config.toml
num_attention_heads = 8
learning_rate = 0.00039
lr_head = 0.0211
Below are experts of layer 5 (counted from 0) of a mixture-of-experts language model. Rows are named router (the router's row for the expert), gate (a neuron's input weights, with its number), up (a neuron's input weights, with its number), down (a neuron's output weights, with its number) and show model dimensions 64-127. Each number is 500 + 25 x the weight over its row's rms, rounded and kept within 0 to 999. Numbers have three digits each.
Before each expert's rows: a language model's description of what the expert responds to; "raises" lists some tokens whose logits its average output raises strongly, later layers aside. This comes from a sample of Wikipedia text that the model never trained on.

# expert 32
What it handles: Line breaks before headings. Blank-line newlines before section headings like ==Description== and before paragraph-opening words such as The, As, This, Following.
raises: "===", "==", "==C", "In", "====", "==S"
router:507454524524478490460531478510494480485473462490494477496471510458473525487544474493511496513500478509513507503492493468523519493524493505471504442523493511513498505444478486530469464471500513
gate0:542492481495508544474560472524492511510479477513512510509492518483533507463479545490479499526520513480530489516458548536443515481540542536502505497508494510522445538479510529497519522481468563
up0:533490513482507494512488500508468500481508486540556471490528535522502531508550524508498541516455515512515472498498505485475511508509519542471476483517512540494449492506496485480492513510503538
down0:506467502523469454517578467514513490472514488536471499520496489455504588544506498516482509526520508471514536494476522492482471513525517503492533499514499527498502466500492511550483513530494505
gate1:450494483541525481504513467490519465527500505531536510485495536460510507507481530479509492519482483483523517460510503509467488453489509490458530503531467532489528535510518499472517479503506521
up1:472500509499514502479534507447526479526491490499496491539512509499504503459502532475453510490515503439507515494538513504491489459489480561470491501477491515484485512518520507466496447525461506
down1:542511472512500466514482457520486533463469497467476511520520472498489477517538480486494513466529471483499499475482505547476488514532490495510490485490486455447482525540527479506473501528517471
gate2:500483494486490547502529499516499481493481528451514509512478531487473500496477502487484483533499491460529524491554464503539513507501500480541469518481505506487496477511500488528486576527468470
up2:495521501492492531506502511495506499552466524497530505516475500497505527458496488495522518533524497553559501503505562500519486506529534490479506523509564501509499535519509483523482543489484501
down2:487526504512505492469432505507484525501523505443491517558471462540506525504499519515504468522465493490479496465469485497473502502495457500479526524568503513498492507495469530461507492528489524
gate3:504493505490473526512484501450472490532528513444461466553506502503512505476503483459523455468487494521457486471482523526481508494477520497517464498481536491523494532487490457442493524496509486
up3:465493471501464524475526502517491479494497489471473494494465537490488495490491498538510424518466492487474530474456564543470496510510478544496484496489528519510509488480499502490502447501505503
down3:506521514465511463461452513463509507492513491502509477562525499481494466490490507495485449489487522484492508526494501516495528526539464525458527502467503511514523514490505506506510495523529511
gate4:504534520477544483474506528496493512514530490489460550550493496456528491504493498446484501452526513485481518519484450491453488467494487490531496478463511511483529507525496490470516532525499513
up4:518475493494537507491540510522516491508476450507526490550468498440516486477514516471520489470486490483532501486474496504495441478497489493460503498499511513491512502550492492491501519528493530
down4:455530521550469494522520495476485500491489492478499483519507462488506497485537484485472517498506500526488565514473494497494493456461496470496533495478530516442420466511465480530540484508473487
gate5:484482514489496482499470479500493523519493497519498508496521517540509529457487487492501471526508467494468487465485473505526520509497492481502450523518479463522486472530512500539468483491487471
up5:514464518498457511520497449505495495524461467491503505517515563523516526548518489495520463480521490509492506523507489495455528508481487485482490491516493444494483489498489498466502522521514546
down5:514457485490487551486521473516457488510488492485495499482559479512524507523497497525511520539504495487543525496532454477477494516515504493542513511480486465469525506533526528472504474481512506
gate6:500479533522474478513495480499497463514514469491516492516513475499529460508506522492505446513507522522484521482519485440505537491459498488501491479524533506480500472520484480541504495535488532
up6:517525522522518502495455479502523490484499530541447491518516487511465473499493501492461448507512506553508517478472504478515493458509443530515487474520492551514481495514498479473511465463472497
down6:542511518546549537490490512501520511489473499501519536530560508485521477511457484514490502533514493497482529502515507467475473521531529505501498496496522487452486542537529521517454481480469499

# expert 9
What it handles: Line breaks in lists. Line breaks ending items in infobox-style lists, numbered lists and headings, e.g. after Turkish, Kolangui, Resident Evil – Code: Veronica.
raises: " Location", " Flag", "play"
router:534498494481511554488493512484541529504512510500469465523520497444490493462482490554493447509493505490509507494466496454477530508454525455478506527487483504537527512539509509509492439479471492
gate0:429491508493502535530481510471525516451487560489493512494519536536547479525457511518510502519469433450485490494485472508505510509513505472486536521503504521507538492493519507473507517499495505
up0:454543502505492485500503490470540540487521542484507512474514527518511499464455488513532488497468444468452514470471452524513506486520468494462528521511520523485524492537538458469502539492451458
down0:462512524498459516513487474488506475482514522494493525505496512525499493520512504510501527497463540499546517488530507534511475518495504511496482543519516463530461471465494475482503439472508530
gate1:503476478491484473509526499539449492468486521535493537512454490500487497501511484485475515520501537513533504542477475500576509536499457506544494527478455450496497502507481518549477498502482483
up1:487460505514476491512536498509481469492512514503491544507453465469516469508506472522505524495504511513517492514473516494547501499475448498526510518457455477481520497524495516537520494484476494
down1:514500519498485515552492473492468521480564519494475497493487494533531535461497522487472502532509514518493489532505514491491522431457533517502491521507524491506506517547530529503528497513520484
gate2:484482513494511484475532523466494501487503513504469496459507525486492482534542522502522508517435460461487495507500527499492467533466550514509511558483490507527506516498515499493520523480498466
up2:462540519509490498489559497487513465491485496481533484487544526469511486513469469521499491503484450447499501520510503494494469486482517477515488525533495471482543476511508503457529505476486480
down2:497518483513485487496478488502505470467509512499490548520519469517542523487527489487486470513485514549518542479552496504520488520494523521537543530554533489502496519441522475501483471516506504
gate3:487499507537473468503517489486468454529522488461499497477499526510484488499503470545458510482541495460474476478539492523485511505510516483503516499504524549484517488510524529524522541510516485
up3:479498496502486519463516499465459465526499507473521514465508514482470459532464477532471509494516509528479464488546508509528498505492494483485540512491523511458542464530502522543529508530548464
down3:502518514509535517485501478474478446492489490449446487527487534522529548537471493522512499498462554486480507517514479535471508499506470494488465517462512508494466508491469531470458523553495546
gate4:542496499519505467499504454544509541538493463492500499463495461505464487466449508486496474447467493527529465550536472468505472454504479485536500481517506504505457471500488471537481511499491452
up4:457502510491518523456482535522441503481501487492477491509470514485492536551514473496501507545534477499480519476480499490497491474506549494462484490462507493478550527494496492535511514483495526
down4:474505453495515495500490511526478500510515494460523493541483470535489510495511516498561538500474498500535469506501509543500491505525501533444460518501502500508475452511495523531502484513533529
gate5:489493517497521529514521497466496491515490485528507498555486519514485547511473498484479497489510475500551484508507488496462499443481507488501571482496464538487481461503459545500499520515521494
up5:507477511503516481499515505477505488449452512500507507482450508492460493531509537500483485485550504487563506532479511451536493490486451472519462520507504476491452495505516469495490506546512528
down5:499499509543507496459508495506501515525474504505527474476481512492462472520472502478505493506513479442489501482500500499496514534502514501508482504506534504507540473539504537472525503508512494
gate6:509468485472463520546537500521487524492486472489524500515521556496553534480478522492520513492522496506506448523525495486561518477498482494536507489486565547498497482485530530481468507496548512
up6:533518504523553501461488479549516484494483526483476494449505455539460490499489527479468514479491517519503531492499467526464493535508514523486503526487461448490490526490469501495501468496471495
down6:511514491502488466524524503475479525469505508502536532518484477506522541517483503477538502503504504545502503530539474509529475456523517527468503479451521498494454488528524526510485498522528491

# expert 33
What it handles: Determiners. Articles and possessive determiners before a noun phrase, usually after a preposition, e.g. of the, as a, for his, this.
raises: " latter", " house", " same", " last", " family", " number"
router:475489509462511505518519491499489504491497508482470560509520492508473473492493506537470535513501500491479509519506461524495473523530508504505490486558465520512541531495526528471502539485495527
gate0:509524514498524510458507508472506521523482494475520536490526522497510537485493504488467481516509485531470470504466467530523458480515483486494487494515484500470503476488489483494474477508505478
up0:458493509535478542483499493483494537521462519514480497488548528487489518475477513518507518525464444528479410533512513528547488481496538479513477491508466490481477484515504528498481518489541517
down0:531517501497448491487496494483459520514498511462496513463527530508512487530480507518492507495520500497487513543516519494511482529476506509528544479520516516537511502514513496532523509483535507
gate1:512480517497539512494514481489507512488538495532477509459491499486505501506482514475474504496488464486563516531515517504528495480525482467503486475529505526494526502547495504499534556495447505
up1:463484521521517475504503445501507476482570534499459531546491485503497490520525498507506468480568481488481516513474484480505486550541506510504486479498472514528508494531521533473540480473452502
down1:500516468489501505517518493503485449530502477459499509477566492515528488481479485454505477482480503487480482524518499514487479521487481467532523465545509517526508482484517498564477514498527504
gate2:484454523488483506480506532489499523501514497446479506518505535539485482492490500531485507519506473504518466534512512493534488481521514481463497474494478512524519497514481520498492490524476487
up2:525512470485539489514515507476557465492509464518503450503492486471494501501495531506503534482457519495534530496511504458509505481443486532505511527495521500443442503440486522509524500478495517
down2:499523465474477502515515501494498483505489458540542483517521448523486498466457531447518502469511506510526456478479497465489516521465482554542501531518512465531480482430500483482526499476493502
gate3:541512467514511529470471501494534494513523504514477460518520529511469483520516483511470503497472495498503524558508492477482497477512477554437522487530503533499453500499489489505506494467515535
up3:490504483518519494483523474459472473499432478460514494497470478465506523500486503499513494493510486491490454490446530459538472498452530438500491470508505513539523510513508520527489485518524510
down3:540481508480475517495502526535457489514497520483543480522517458540515513503508497502490518529525504453523543525468515517476472501517485540510519530450527504481469506499494450484578530496518483
gate4:462490493452473526474519457524461479505482513511478488554491500525515518559486489460503506494511532517504518494501493524486486477499523532460476471528477427505459489478475521499522502526442463
up4:487508503553513464469473505481530519480560551471490503496459489531533491466516477488529526478460503487504488472493495471458467510508535510496522530511491495541576500477494535486510515473494477
down4:492498497523509459505543487499497512519499491468503478560531498522545482449497493488536550519463520493520546498556484491460524499519489487512489512488464471550522460512504476514517498501494503
gate5:470470499524484477479484511474515501480524473487514514483528492519532498438485547477504513506524544470481481462562552505506497482515548507516466545506509471509508514533500490493516539510481508
up5:492519497480523543509521525487499467479490490539513529508492498501492498543504473505483459492493537539498574527479462474472547509493447540501477489488424529510494486480496498516481449547487525
down5:494523477529452472522507505543468518499504515462532453499525520467554462484493506521480490496489505502504527514512510459482495460471517560468495496442464499515527503452483505527502498507484513
gate6:501511525508510512465483516473471584486501550487486533472509483524507507458512491495505516499493464534504477514478509509510443517510490528529511472517523513450498465516509492496538470531538511
up6:512471460489484525481544506453526511472527494484492505484545554477494540530474495523498516527514462525520425487495505520551501525500474496466506487472467525446525515483496493503512513513508504
down6:469498520460491494516511492514510522519499494476480445530487518531496489507488458485509507513486474476502495487528507524510492502502529472493469485495473541485494512494495576489520537467501472

# expert 34
What it handles: Of after relation nouns. Of, as, by or into after relation nouns like role, son, influence; also first pieces of Indian names such as Ind, Mad.
raises: "ual", "í", "per", "co", "hip", "ž"
router:527515526470485497511530490472476509469487480531499494488544451519477549510541524454511539488519495513522556511466532559483516493518542478524448471504483488501543518515542487491504484473497486
gate0:513501457501489478453475449467475509512523496478519522515501487528463505487491487523528514501512550495493500509475515508487490479468474532508505519485540490525500507458494490481501515498484477
up0:498506485507490496489554509483490449525512506484494480507507529509507549512486470488526510483512537510464521490495501537472506493515528470528491565517441462496505528522499518470472487499500513
down0:484490510455478516493479498507499494481515516518480476464498474492485459533490495490481451473509484488478498479558537572513543529499569533477476521516483495473499494488486547503491511490517474
gate1:531457516489516503477489498551479489491490563474487508481512488516496474490485519476524486521484482506537507483508462472511506539504512548513521505509465532465486517465510518499479469452544472
up1:482483488472498490480497501472482490505503500533510500488530487488481501466512491518493521543526464492518482488518469476513476549550492509506488516502491552483508494471490491524555513454521487
down1:497525525474489504502504515485445521484501513500470471507555433508558505509520499476490447505495491462488440513468503478521496470474472508501517496455504467547496497510478510474536505491481521
gate2:459501531475474518495446460480525475512485483482577525472438488538482496514475511529475510528519471523466561524509508506529526518485496518442484477486495512498527512503467480525507504530508458
up2:481481458513499517523514531557501506530523497500510499510487510488488593481428524464528491508516562485499505497458491531508491505512490476525470454517491550498510487481478532494504473489511543
down2:470530473498484511492512532412531463493456500477462449465501523492508504426492549526512471460518503545481525531471503498487513523497505486498471501484475472527514475486510506513507513523507523
gate3:482519520511495463508495529504509549483541525541518494502470470482539474500504516512510477453484511456501487510515528508502498499508503504470479459540507450495502539493519491502510492486463478
up3:522478456518533511460517497480483466514465472456496509490506534513484533499493506483511496498540516503512495523478505494487506500501492528542498525462495531529479487519483530500513504543497566
down3:489491510489489503499541508440502472466474507502513524539539499482500487507519504538513520499509513518500501489492509488527480528494508512481465509522497505501468538490508503500486476522495506
gate4:507497448494506501504528519507504515512480503509483529529534497467486540501516499535530513500511518495505511487516498502491505497527493527493521497533552533473491511460506489475525496479541515
up4:513509497543457524488507520477543514477509519490495493481470439477522525475536545445552492488492481470487460535504500488466486503521500529476512477497491526500483538528495532510486521417543490
down4:491486472488494487457503501468488532502502535502506468463458511494509524498470472467510517517522465520492496482483500478479458458517479497518502528480535463501462544478482533470553499478532525
gate5:507535483522503459536494506488499498523500562517470548477508544500493490508496468538512487496482542530447488485518489486471525483502547494513490508485506539497507482541477485516529511510506466
up5:491537486479530508517523511458485526500507524529531552489461526479511523514485468540527494464470517494482486514525511501505544501503552508507481522486532504489492482522487473523565477521540485
down5:517483464515527503501491537542502533503511517493474499481481504536521502518500499488494496478461524461514488500484536486486514462514472486500499470448508501524476488541491523519494501478502541
gate6:495499469528504506473486506493493480500469541480525489523487504485478454501507499474508480557472481477493544572506511539529467467458498506467498497568517491517515504516472471508468498543463500
up6:537479493451502525438511542477499469510483497487482466472477505488496505514481502534564496502480521454492527486512468508466505436484526509474510460520544533458461503471496483500464475526478543
down6:483501488501508466436505485497502516477506527480543545498495513532497511511522491513520479525511521484505481475463462512470510530513503536544517487531531490504482492490532527518506496476545540

# expert 30
What it handles: Table row line breaks. Line breaks ending rows of Wikipedia tables, such as career stats, election results and filmographies, plus odd word pieces like -ch, -th.
raises: "|", "aria", "ation.", "ous,", "General", " (b."
router:523514499496499446494471550497489525513493482558444513529520424456498494494457496508520466498488502517500511536498511506464503491497458460492566491551483517513498523503497499498520507506503478
gate0:530491525505487497493499483524529470490471482482545516524550541547507528503518484531489520494466533485511531529530512543506537537499478501490537516519470520522522498486510547503507477545507548
up0:470497513439523522503497486480524472492498538537532484531506523478526460517482505516487486452524505518547492522513513520506481500534527468499484538498508479493511453468511522506481502479542477
down0:490528549504525465452492477516488484516495463482530487514520479492453514485524486490478444493480543467540475483511509460494492556486538528525557511506519461528537491510501480514496497505487502
gate1:465491491494462493510499512488557490506465513524480521492470473504521480538515501472510485504529517523479512422496485465549500475508480524494542505514505501497485502444480539474527494509484460
up1:503501491473470546468512494502535527495507510525494519522482491504516512501489480501549504565584487540476474495465494543512538467509492475491494517506492482526492490524511539516505538478510441
down1:480541506518515487471457515485514490495475476548504479524490494501488496477543444481529518475464466486456493501505560490503475475523508515519529491537489513517474548492496472461501483498498461
gate2:491505461510512484489522497551505494553534468502535490500513472485515478481499515509496478479496533490535468514498480513517481454518493484474501506483488509481524494526494524487491528489489479
up2:497454527506513504514457497489511492476466537506463535482484540516492527517479475465524546507514475512481546508476488486491505529508490511520487508482509503509491501460460515525475479522519504
down2:472521483468481450480514561506516514498478479489436527463525548538514495526464529489495549485533523518573547489481508544516498524514472509490459505523453485544528506517501482493555487502509538
gate3:508474487532482512494490461490478519503476511506498525527496482518477464476460472486447499515447519486499487533522507476516506514515516493535528529485533501511526467509474455505481504522513494
up3:506497502451471506492505470498473456486521528508476543502522511495503537493481506478470482518501488526498488529524487491516507496457487508485477488491479554475516471493479529510457482534498506
down3:550537530511465519479449475492473495514538541502547494511502515523499532485524490496487471494501508506501509529500501486473523508463501491543503531514507494452522466497512526492482473522451495
gate4:479469515519468470521499510517508468492469503468563501483538497526475515479479514499458530535475524480512469522496481521499477536522490545514469463475488493499472475492472494506483496491521498
up4:468475470500522503497517528514509497490533519500455514513521483483483506498495522483472510511525510508492497502482469516515514490459483533469500522535470496485509447508475537487490497479475444
down4:537519530477491498506516517522487526522512486477450501521525533561477515466542507481516506487511513497502507482481502514502478492521475534551501490554506487484491513545483467508511487447513523
gate5:493493518542487504487520502515506504477524521517477492516472479466508526511481486478537475513502510494454483532479511491493527488518500467497477493533505446518449517472515502501465489501527516
up5:506499538530495492517532504499493451506518482475499482493480485515540482471493484519513479504498482487504506521516504479505524442571508483499457451499507470462474465532533502486471474470532469
down5:531503480501513444509523471469512454505511505524487473450491515511517549490515535494501505512470537523533482506528510497473515503498479506514547508532517503533478555501494514544503499467518580
gate6:459478501501530576504489534468506487531516496506500522518481496547523505543485491527520512483529503522498490491516477533529481504512509489503497509541462502482484483506475534495540531539508506
up6:510467499487489464500498501510469509485500510492499514505489508480513477476501511463500490486541478488502482468534496479466488510498473514508493477479503513475537458498500482519505493451498514
down6:540545533494474534531507492504522522499509507463534562499539509504463464495522530521518475470492522520514529493498494511506487462440503462510466487518529480517553533466512519525492551488556450

# expert 10
What it handles: Sentence starts, word endings. Sentence-opening words like The, He, Some, plus mid-word endings in foreign names such as Sub-Sah-aran, Som-alia, Sas-an.
raises: "ł", " manuscript", "ers'", "load", "claim", "ms"
router:500460478478482524496516495493476504494522518518450532466511517467455509531520525511541486521492544514523479506477520546527513486518504467502521474545511529489496490511524494477498503497467498
gate0:460486440501499483523497490529524501546533507468498521537497502489530493492497511538527538512483554491514498465481504495507540510526495499470498548443466514477509540504510520512506497502477474
up0:550492542454526485454558514531496520475467495500494525519491549494476479501538491517489491474468509462513527494482492546509529468549491492529484491498512515495533486523521490446495472469504552
down0:516453513526499511503519549483486482501494472498554473501469454518461522514499490539500510508522520525526512525504534447456518504512496517502545479484481527495476508510504490468474522442512477
gate1:523553481521492518475475499530529506467468518500506500497498491502498511506499500470517551515467479463521497557498547446507493459517460544496497493509493518529503491490561480545504514539478503
up1:503511502526505502496493555527528509498535468493487519519491530435470543564518505531506486492493527508535502506465486517463504497521529490540439464516536489513517470541506534471528514534542484
down1:477430532533530570510448504494520522474484495530512479506463509485488466506498499512504526522468479536480486505454473514460491468516484467513485499520506546497519527483505511482505479561478510
gate2:508476525487527505515563499502474513500509503498510513502507554474541500563489458531484514520535504491504480481477492532491550458486509494515477523477509507508516484527508494477545498484516481
up2:481494543492509489444500492536487543445530510552532528512512505528493480533504449525499459527510485510509476469482513533522504518505513506510515519507482519516550493502497491490504498472506478
down2:521484518487537520461539491480518592478510465498549493522515479508513503497484477535525508505478494466515523510512512514500562462444506509506509548499466481473480486464487512442475486498526523
gate3:486520490490489547548497498490470456508458506497548505536510502488507472479495477489479479502486507548512497484510510509480464543471555471501463501527508525438492508519495520512478483512522467
up3:499485450480505488561526487520491479476460484503513500505476484467490505521488472506483508491508522550489444494494501535505507504481500444513501512484502533488473452487542482526491443512474459
down3:513527514523456503450498507489463484473505475511490530489510477489441482514511507497467469523488439472474476517532473504516500522448450524493511497516463550494475543523465478527514477436485472
gate4:521499481484515489490497522481507524498483505515524484510523524481513498457480505474530467497508540461469530499477500497490520539499511524514486517523527511507525485500485460521453538504543517
up4:521501511500517452454465498458513454494488466497467495496519553507502483463509492530504489500517527514473528509502481463478504522546501476490527469515493527473514522548494483467517561509482499
down4:531459491483490505474477468507480505487517477485455494507494486517517499506532477470547511498481517492536549476480517529447498577499459505477448516487523556497472519494479469412500483466501521
gate5:500489506534493525475496486549490505489491512480523509504514459513524489490466470499506490482469484488432478480506468551474490529554480490478502508492458493505500452547502525471506485478532513
up5:527464473516513523492512509509493505483503489517509480511527507462529532505505513522526509560456583472518536507526526554517511473513489515513485482478514494415468487511503463514495470523502501
down5:476467488484488527521487512518518486533503468504494499477530469486514492497495544515501484524523494542494509521506541513487457538499503483464509507524525515544528510466466546504464496564497494
gate6:459488496507552468515511482474544492490496455522537483525494465480523509518463508502507466454485520483528488483512486503475474536509511519518490471516518474515465514461480502521497531484518494
up6:492535515502500499487428520501502497517501476495503538478515518505491471493552498530512456475557489563489521475483484515554529499492478482493548504528487493507508523495486480488490453524503455
down6:503548486504529488486478508518504465518482467468474482501464468518547483476498497511471511525505483472538494484478495475502501523492555470484536518547514477487434513467526517477497492476509498

# expert 14
What it handles: Infinitive to, clause openers. The infinitive marker to after verbs like have, able or wanted, plus where, when, because, including, and colons introducing lists.
raises: "'", " miss", " in"
router:542468499505462452482495509497532502512521501496467545500514518496503514491514499552498520528516490538427507498507518524496521482523498514511512504475489536476481555515484521513513549489481481
gate0:482512535507526519499519472517471512480493534555528516483499486463494473484479513474538475484491509487488502461504494491529485511503503541489488482527522541499490519485505545500484543455504461
up0:495476519447507525514531497526502523507521491507473456478507508502490515494519506493530514473505525492494553477490525497510481493537474532515557504508511490490490473473542497489522524474469527
down0:503527487494479569497528534480488499534498513529524535489541519523497510496472490510514505462514490499496522478549452550457521519491477496532518487488477468485510514474505509527555509498497519
gate1:509514550584486499494494474498520527502524490507504516508481481515532518517524520487524506431510522527482523505461499507518501516509491474508533494474490490519485552471500476477469543508478521
up1:499470499496496457487465520529483460521526522514521494515507506513516482489496494490476510482482502501512506496560509539500539492508515466523464490479503465491564550541499485509499488507512473
down1:487541466481547501491518503467515540443490531476514472483456522486504506490497508508523505503513488485496497473480487534473474509498486522476473510485518513496560532518490531513523489525487525
gate2:489515503492489492498527574502494482524500478471509517490491467534467481481466523476502498484510509492479505506510455501513497509502496484505518492497499457453476503502502507509481488477502515
up2:466545505479514524490512521473546540527494468516516528480537530504499513456513472493504501512473506516511504481439465462469484546499515502542467496475497513450466533500505498495485495510513467
down2:503456515504488503496472512491549502518514531446512505478512504464478489506507541507517501475464502477512503443518527505525502452497520480491521498550496527458496509496491527487440538515479480
gate3:492530501463527509488564490466478501493465463513497472485479551492496543510502508541474470505498467502500508499477497492490508536540477522508468511498544526508484492482512494538522512502452512
up3:468517446451482466500517450532446548493483515470446514525455517481469492503454468475519539489498531498464520489504544517486525523476496487523528488510498434530473513474526549478505466504512498
down3:523486522523522487524570489499508494500520500450447489493502506479523485504502497494486488546466471458480515481542505504504513468552512494543486498499551481482496477498486508499512560489514509
gate4:483498488535510464527487483483514507493530515521514497509533517465503512475488527521524520537464473478532504486540470519541498459465491489473528520498526493554526502487521506495487468494464551
up4:512489475457501497449499529531464464476490490486473485478492519494501504520479513463549475472508510497503522515474510499470482511543544500506515497514463525472480467494477493493489511492535491
down4:519518458487521486443463488513515485476500522499523501539562496476533501483536491487513462436504502541483499496516534488510505449462481504460551567498499528543476460490466472519507503505512438
gate5:500471528494505505543488461515480470518513480511452478524481488518519423489493478457503491497486506490506500502491442434514484463466496497509558494524514489527484479493495494494493484528453449
up5:506501498518538502475468505501519514501472508543509550459524492501498521507497447504509511482505496501520496500468529583501490523552518476518486503493502492484494541544529544516523504453535502
down5:469519532516498508533526534492481506487471487529468491480520537478493531489520457510480489515526497515484449447494474481519475478524491460504481491516500463529464552479500484465486548477527483
gate6:552533508512500525498461517514533490507483504528545498492498530517506540513522516501497491508534481471522490509492483486507531507490477483480531508553489533553516492519471520488476510545525484
up6:526509498484466514508515551508501509482450455529525529518504525498470515513544493510512444501483528513524533513459489508512505503492491539504494474524502500531494499497514534533505503520499506
down6:499533498509532482462514501482469506494505470533539500478464471499435542517510522500504492551492483484508528496454484495500496538467505539471487476468478484532474525499474481475507503477512494

# expert 15
What it handles: Table cell openings. First tokens or word pieces starting cells in sports and results tables, e.g. ( of (a.e.t.), cc in 500cc, Gr of Graduated, −.
raises: "ely", "ely,", "key"
router:484490520520480531467526467551452525468450493505490449511523512497521518542474532512483457533494464501515538529466540482487516517526540466474492518488471523475515500483521478465513500497505545
gate0:543511512502448492481486539452494547504533479510518503434489481453537509507499532520480486532484528530538487438543490478511457478511500523506519504520510503480540502507501508508487555493479507
up0:527480507525475512509490508507548508516513467478528509471463516501447517458464500496504496529514498538518466511509524492479453502523507529488480487497535529478514498557499498487468493492499529
down0:498498504504509488511462512499495494481535473461529504480481489507527456517469486479471485504538475497471503507472453518522480496474473470518494505470499494485504501499491502444492566475522482
gate1:486497498524526493520462490524502523516472528510527499522488520512551508527506494497541515550509484509509492540544504502556509483490488495516488523524523541510543511560477477494500492496484495
up1:490447495470498479545537502477508511504494494519464519496494471526526524501496494503494476509520510451540504481524504466531465531468521476506534465521494470519450503522483519452516480521521510
down1:466517534511573523459512526528469494451433519478473545481481545535471499476525522469481460532497459494493502526530483523491480527551493490513499504483508446526502480494498476478499457489547528
gate2:504480540492494482522515499488548516479515495547517520575477573515505513511468493487514488469489527468467503501492517499521525501480496499542527529521504499524508506486512526504459515459480524
up2:514460491480501527499531529533528513473500444530537518479505473498485524511503549477491512501478488495495476509521518519446529503493451488471520480511514475512451524478494516498501518535533527
down2:500501500515525504479504486480521488518496483498500475562479470488496535481506480510507500469462493484470493520504538474477484503489460465482481470461473503507484542489499476474508434518454477
gate3:453486494519479517465533481516485499492496487516510499524513543511535519491482519504496480469485481484563464520502484531547483528561511490479493502485502512511453484463471521482490541500489481
up3:475464482507554530508508517518480527496502469522521483472515475518506453496488456453500487511539512453529439507501499503468511481528496497532464512477514469481479510487530534551528472500508457
down3:494474510473500516499505515487526482500519470475446469499503512527491493508522466496524501507518529502519511486515542431503467495525479497443519486517493482484533496505434519509490479496510481
gate4:471505486487479547557524496472527513511501500460501459538502472434463480540490460474452525534547509482507483506490467477536528505495512472488481533484519492519512515458539488556464507498507470
up4:531486547542469465479474502480482543467505503472475524516498491526524483486517522489486468496515487498468479468519487460534512521490488467503519547534495490530511474486489515460459511525464532
down4:521476557509536482495519495484527521484510485463487507460516542508494488534500499491481470489501486518514451538471497467468487497525506470536526454461520498529478449454501510570497499460498513
gate5:528456557518516486501503452514513488496540539492524509471514500498499475492506497506456477537525535479472473476462499524478470535481558475531461551513530464484461456530486497512528492463508501
up5:498481480491482526529489511445479507511513498515522479505514533550529526500469480509516468467504507512461480505486511506531485529499503466481498455486491483501549499503458480477494484521504498
down5:508442484507465497492501539491487511516515458496512489484527510477454512512446477482490498498528495551520510515465501452574482540481510534529472502489503563482482516500487488506489493484506492
gate6:518487539545492511508507495468525519470493550526508525538489533517528487531513510523487472480495507470540455501463532521497537538517492489511521496482496518506471517509556478511533501523502501
up6:452435469508498490516518487476524522476511504523467499495488499498435525520490509480514552479466499522501516521526522487465495493528529517486490477493491496520533540477498490537506446503468479
down6:504485483424482487467480505510486486539496480512460486493521482499485464486508523503491492483510493504504515489503520547474494457497523481525504508498520480476495515511527538481513461493502514